Weights of a small mixture-of-experts language model, trained from scratch on English Wikipedia: a variant of SOAP for the experts.
Below are experts of layer 4 (counted from 0) of a mixture-of-experts language model. Rows are named router (the router's row for the expert), gate (a neuron's input weights, with its number), up (a neuron's input weights, with its number), down (a neuron's output weights, with its number) and show model dimensions 528-575. Each number is 128 + 24 x the weight over its row's rms, rounded and kept within 0 to 255. Numbers have three digits each.
After each expert's rows: "gets" lists some tokens that make up at least twice as much of what it gets as of all text. This comes from a sample of Wikipedia text that the model never trained on. Tokens count by the router's weight.

# expert 12
router:163093123133143130123133137111113152130119125120093134090121138117113124135129121143157160132121091121092103103112073055169145132144111119134142
gate0:082139124140127137168136081155131125098126109121077129152122119133114118128091111114140177127163130128117124132153109104149108151151121128122132
up0:133135123134142138052094139103106124109146122067135101118134117081125088132151151105185152071134124090122154145185106118129119110150134108141138
down0:114169161136132115099167162084156089177137138133155170096173117134130112100129154104096106113134179102106162132145128124103149142113116145120114
gate1:167156130102135110119137132071121070153124154175095090131111134106160144131155086073167123185117151136142131217154128092138109076114123115117107
up1:128097125093114118127124121125132111124117098105102136090174132170175170113135155162137167099098142141069103054122129124157168126123142111118154
down1:108141147105138145120119090127146115143126105151131067144148139125097066149167158192116137129159107109109159131118095143152173113178121063134159
gets: "==", "===", " he", " He", " it", " It"

# expert 39
router:129127121159153121122141121136138129110137087148124125085154143103123132099140117092125119152145097132083105109094150145144155131117124154106135
gate0:137131114135106154135129102131122136135128141158146111091105137105143126130089134093136142128150101148180129149130122117161148111116097180151127
up0:130130175146096173091094124112116125098130147108061158102159120064112120110123129092174143129153145126122104083124089100146131090145136164122129
down0:140131106152130129137141077095145137115092157114129127140132124152131166121121141095158159166163160108108151133124118121117136085113165149078121
gate1:129134138093140172126097135112170142101138128104158112113125102155107164123131118157196171159095106146110136063105116072084140081137163134129109
up1:135137152138088135115120075101088115125091116133141141099132108131094114148091129119149157121150146107129105170129139175154068087134097139116140
down1:131104137177080191124144124097110131164117141136102153110140125116130165103121177113129117120115119147144106123097112132177130162161141096145131
gets: ".\n\n", ".", "==\n", "\n\n", "==\n\n", " |\n\n"

# expert 62
router:093126128150155124098121101141087081106156088109113119121145087155127125104122081151150134148170078124085146099170192124178165180109119125141136
gate0:112158116128158137106115094179169125126125102100102100116139129142080127132088121149086115051139140131162164137163108127137072135083128161140131
up0:124069131134132075153121109110128130132129112106120123144121144107130144146139136119157134099131160117131129119144146100087142112117097148113169
down0:190125153122097129146084127138129150164115137118103096106147112162160153132137138128159097144140117094115170134137166152160113110076132135157106
gate1:129143139130115129125119144106123105153125119164114153130130139150117136143138126128109151109133135097129115089141158097133129094173129148102130
up1:105121139101138146150189157157150144116121137096092158162152135076159136127131161133123141159081151152082132147142122105107085128131211106146104
down1:135084093107143104141112106108079120155104156089103117177134119132175120123128146158110182092156148149110124097121172150138127108118140143131140
gets: "9", "1", "0", "8", "7", "2"

# expert 11
router:151141098144148149100148150160126102099105100161131148133110171114114127131158099135134121146139173155146104147100149100136135135136136154124127
gate0:117120088143173090142150127107117117134165119142098154140092131103155133147127106130121157125141130108140136130093083105150108137149122123168125
up0:113114112115147107134150146118129098130167084130135165114116143160166157153143135096127156159133143105155160156113137106109131162133132149170134
down0:103137095124143144138137154144140166126109126096155118163149139123115098174141088107122140087146099135163128121141150096151111101091129170122120
gate1:089143094086118100118142094139169148136132135102116138138112120121170148147112141112163130075172143162110117138138124120112094135091132132143112
up1:143126131147115116140108131103147111147118119150097129140137126103153140130125115124140154136152123175142101076172131129108116139140149150119092
down1:124150085085146125128129104130115130169099166168105115150130157155106140121131088128167132095138140128119143154138106146097171147131118141111119
gets: " |\n", " =\n\n", "\n\n", " \"", "\n", " United"

# expert 22
router:138148152156153155128107102112141122115129105149086190118136134140119150122154122143111128129147111151099142151140141133179156155127100163112093
gate0:121111123129149188139138152146141147087132148114149112159136096150128145157141119134094088099147139109112133116154123126157082180155152114122187
up0:095172173163145154133131098079118129108125109129095111130085124110148078115111120126096125178127118150106140123165145081168096146149106127152118
down0:121127165123111127106125109157162139161135118112135145097118108115140149130090137128156146095143135137138149071123100119133130145127075149168091
gate1:104149165141116148070154129156100168080151076129084109152133093155160101117101150151099110105155156105147109173138166127115121134146138155117110
up1:150159154157112126134115142108124143118117130149170111133078181187122132135144155151117143125107169083100175090113117128142115157096167141153145
down1:153120145154136102088118131124160142135138121153158157140138153157123119130131141131129087138095147148142140095090143134139145133118152109146145
gets: "\n", ")\n", " November", " October", " In", " September"

# expert 53
router:181108112114118089112149112140119097110124087143109119142134114118098115127137150109134165094151128125102138137112163116138109135130119163106099
gate0:137157156108141129091124141110116099133126169092147139149110166119150129100049118116145131141166141117120152141093131115177139157126090123125159
up0:129078111112128164118120126160128173128120131123165101114149156133157135125111090078166122119125130104158096140118147102131162153131145105088136
down0:184136138115141133125163097099107152122102140154124137168106116120095123141139076109155123142092092073101113148110093122147163160115147118130150
gate1:127147088115103072139108097148082132168109119104117142143099132176118140144091105115140106072120143158126128159082169108113134147112125144122124
up1:176103140148167161140133154121125130116119132136086125129133108144101101104125080139093093172135101085114097093160107120157141114184138118094098
down1:108098123127123104092127140133108148162170099146128170105149124090112110125175123123119111129130125138163112079133148146115172119126105074142113
gets: " in", " at", " on", " from", " of", " with"

# expert 0
router:081113134103127146078145108086089117130120150138113182135127116151106130124111100145177158104143109127108149141124160159141143136120116168138139
gate0:149147122149140128125138158086122142113115161099165150152124098137145163121106136150120062138135085159126137161147127150139117186143095136125090
up0:105126135144106112129079118120159107129133177153144114157159074207131151165108134161153069121147116154084121114126126048151124134092134140160168
down0:140127111128154163106154114138129108124095105158143150125091123113154138114152100143166129120083122109153181110094125116122109147203108120138145
gate1:205097141138139139120167112138129121127155098127095110124096168133137154139136123060125117105100165156117167072184090141115114128121135093161123
up1:131135129114114084093115116144122174101108133147078119129125094122159085116144134149176111141166135099104110122157125114124183097141122147184115
down1:116132173143124097084087158114126127128079142139116120155143172112107118120134158130151085143113091153099111139147112120139151139123095085156149
gets: ")", "k", "h", "b", "l", "ch"

# expert 37
router:145115102127170130119097116128112133115149141115110151102123140142136098100123110154115145135140119145131149100138162118109146125087132121109128
gate0:111129163128129164091111155145139126111187124134153141090126149158133162160141148137160134128114141136138139148109182138092080125126130162116159
up0:132130122133090133151150123133132165093101118134101160093145093121138091138149150111093129147122189128134137144102108129101123105133144147149114
down0:156117137158099124181134156132113171098136124140095157129074116133128172149159143141146130101108135131108104143154160134097091112136124093113087
gate1:090095100101171118128124112080121136157139127139161096087116127072098136163118125144162138109144120122130139126164166094121145121158142127139083
up1:122152099130117132116154132129161112117142129117074094123114096155124106100146142175123119120092085160140121118120131130130137142070145176126132
down1:143134139148135113084120102136094166118133128102158107116137139127097130143158145136094091111098168138133112124110178134097120148111129124124084
gets: "0", "2", "9", "5", "1", "4"

# expert 1
router:127129136101143100139111128147102111109139115159129159147114158141115132089156100132140102125126113148156157152127115108114127184131108131070074
gate0:117132118109120142137135114130119170095102138121158109171100117093097115129112127121101105096127142167086121126085101133092116175124109139138065
up0:119166138113180144161108146092109128107152129128116114124125113096119142154121093089083092166155113126093128155130102112151140147138094107163145
down0:111121141126151118154108123127107162114164062091164149118119102090114159139126158106144104094096128160104117104145135192099115098139128137129129
gate1:099180110111181114123129104140138127099175152106088145120130127147133136128156128112153132128086108147133132124124160116139109111174154129123097
up1:126147111074135095150127079128131122164162084138118140100121147146155120109141133157119101117055137100132072131123110114176106158118111103145142
down1:089134125141088174080110125111138180130137097077134136150105148131120145121132145094104149137159120130162128124090146148179142134144135111131127
gets: " and", ",", " or", "ing", "ation", "ive"

# expert 5
router:152112107098143134108166105125133127105144100095111134134120143130125142110155095132166138106165143138115122141125110122167159089124079140118144
gate0:110158158104147159152117110138122132128126183120132133147112125099116132093147145111158162185143103116106126132156120108118111140131112125118133
up0:083142168136165147103138129136119115098146131125162105141122112084158133100114142113136156133123136121127102133153122150074100067159133102090136
down0:136141149130135154122175128138120121099096103156097125094100137129113122141118147158137118071141134112102123124123113123122131130103117085094175
gate1:114148047132114160145140131102135157154121148105120171109136137136148151130102108105146145104158121120086157149110115092136118139133130121164150
up1:136148123101101133164145149093156123134160133116127103118169137092101153137112144118144099126144145141135080154124110134137088155109121160109130
down1:110130136132143137099081115147121153161161119133154083140124126106121131135110198164154145133148136170095085120112118145132128110132137115124137
gets: "D", "C", "N", "M", "L", "V"

# expert 21
router:113111105129125127125185085155114139093136121099086130121117159147102117128160153117142149137193107157125150113136128137128117139138154109098117
gate0:136102117149123083076111115142157165137163115152071108094143107114163164094146128158098156167154134134139127120121075100145148121134134113125119
up0:114104123106132155111151099112116149138100139113129130108114100097091107136142135117120156132080124086148141137118081115091170161125091122110147
down0:077100101140129113098159145104119064140185087136123096075142137139134147128184151173150084140139136116102072146127128118121136091089102133123139
gate1:130093107130129123105104106087128131111116085146073108122179124167138148119149149093120124090124146156136143121183131106173125151108109122160112
up1:140104144109111115152151076118140113163152171101148138170093135130133141145114121155097110094104177145124147152099111139172078135120151139098127
down1:110106153181127119133162151134115140165118088101117157108147119106093138134112141089132110156163148126112136116161112170165070074129130119115131
gets: " ", " $", " nearly", " €", " alcohol", " text"

# expert 24
router:131146113101165136124125143104117102103180109113098129101069116177113157094110126128126107122151114115123137140094120145122158177111118137124102
gate0:099140111096125133103138113107124106118106132134099134156121128129129152140124139108109140102116140151129150119109125124138133151134129176132151
up0:135152149120167141109115105135127142121161125095136111139126136120129153135102096121148141187151130128078125109094129083136115104150139129099101
down0:142132124117112107107120129128156148117146145120167127113129130123156102120131153112123128106102101087144133138097104165129150089148126125115114
gate1:125171143136119136134137127135139131085099114084135153107086185133126170151151100146151143142112153127135142111142138100149093125152160132074164
up1:144132144121114155149123113129163144088114114101080151143085162172144157131145098129111113131120150089145164147152161122142098124110154119144117
down1:148142125115143156115132133101101132147150111117134114139130099130080165111148125119164149155124157141093079124143122153127104126150090153151104
gets: "1", "2", "3", "4", "5", "6"

# expert 50
router:117135116109170141101133153133085147130154128159120142119132132153102101122110147147147143190138141183115107173110171140094194160159119157123107
gate0:112117138137107129089168153170092125087133158109118135130133129075124137154153161171129121130155127108118124131162115149124116121152089146110119
up0:143121113120119139090132095179128098151102152121120132115130082083122104134167116157143109108157160110072095128157124133143092166130126123120170
down0:115132124123133153178099139125101147143104090077080135140127082119180145091137146098088138109138150112166097159121079108102147144209110146117103
gate1:159142143118151133068140150116132102106095107157135133116160160124144105113101119144149116107162134143099132150124135131156113109093141176106158
up1:104135082082101156167117152145130142126202183091112108154127151116087131082125114113116125167110187093142148133149124161095134159139080128168106
down1:099104140103108120152150124100135109138130166095105120154133167112124130111176163107103163141176153185104129142118135119129112101131038134119085
gets: " |", ":", "|", ";", " –", "\n"

# expert 20
router:128125162084117076140134114158119134123163107128142148127136104145145134128146114100187140114131090115115111148136140143103127146130141124137134
gate0:105081127095113136132151108126140137084176152113140125129117104136119144110088122101132155140165114139129082132116121121110115148163100138155083
up0:105147117117149125133134170127103153132091140132144150126129129162133095110147107192133149114068134117134159177153062104122145128130137123181134
down0:114149149088154123129162161112134100128142135144116117104124115142102126181163156138164144074122106140137152126164146167090137100109078143114123
gate1:144110089088153071139131087134145107127148126113136130167139130119123128149132095170161130140135108151146107152143125129141134124123126136113158
up1:112125090125129155135109107107118168117171111064132130149124135110152114127151123152143113131143125088128141140132127140163126127102132159125132
down1:061148130106133157142158094114125110133141127119174107171131129135127086150143133104127109117118135104097139130129060082095110129109123096076144
gets: "-", "\n\n", " of", "\n", ")\n\n", ":"

# expert 2
router:047125147116127064111174108140136113119123136119145156136108164152131123130151150145181114147157088139124102151167108104136118156101097170163142
gate0:177106134159110168147151165144123121145170148110125127148165104092125136122125138142073134141146141142115137125129107099121169138117159182176104
up0:187125131103102111107152139076183137150111103105147116094139102080128147159123138137135140095106137197124121134115138114083149099152176143081081
down0:131078100146108102162153146152080157146098128163135111129123074135099144170174161140112124125056126121127140140111163165167102130100099133128150
gate1:100161140144086147111108120151119089100143184094118098109145129117095112123126151142143117150100118158092115131144104059114148092138090113119124
up1:131133121157144091058137138150140094109105127131055117135083093125148144147136123133146140132132129120121106117112138112110152092097119130103133
down1:119128132149091153098141100127132150148127138135086101144093094149134158120088138078132147112156140107147127130096112111118167156135151192106117
gets: "-", "|", ":", " •", " -", "="

# expert 48
router:137125108135144124120120097139106123139170099112143115118135164124107094130119125156160130142141111099084084148098128139153174115121153145107190
gate0:100174133156101118070081087157137119122111130124152128088127115143148157125121166107139114147116145117131095171084098136190162120195141171166172
up0:107143098135112112101131120124069149164122145109196111110129127164083146135151120149131198115061152110096132135102111193174138135173124107125142
down0:123167128160136106142106102097116121169098157088134155136116169117140152131100092141146159142127125107127128118099122101149127140150093132145133
gate1:148132164115151109161133119165120143139184167126095124134145126144121139158126141134121096100101090119130103106144096129124156110115123112126169
up1:130151144069141123122118149127120133139161154147141127139118089141136127107083155132107131133141139119119102164196184118108121132159145102152134
down1:119142151110145150138140125101123117135131117148111147135102099102146123092103181155132105101137111137118128129159176158141105131115101129115117
gets: " |", ";", " —;", " –;", " -;", "%;"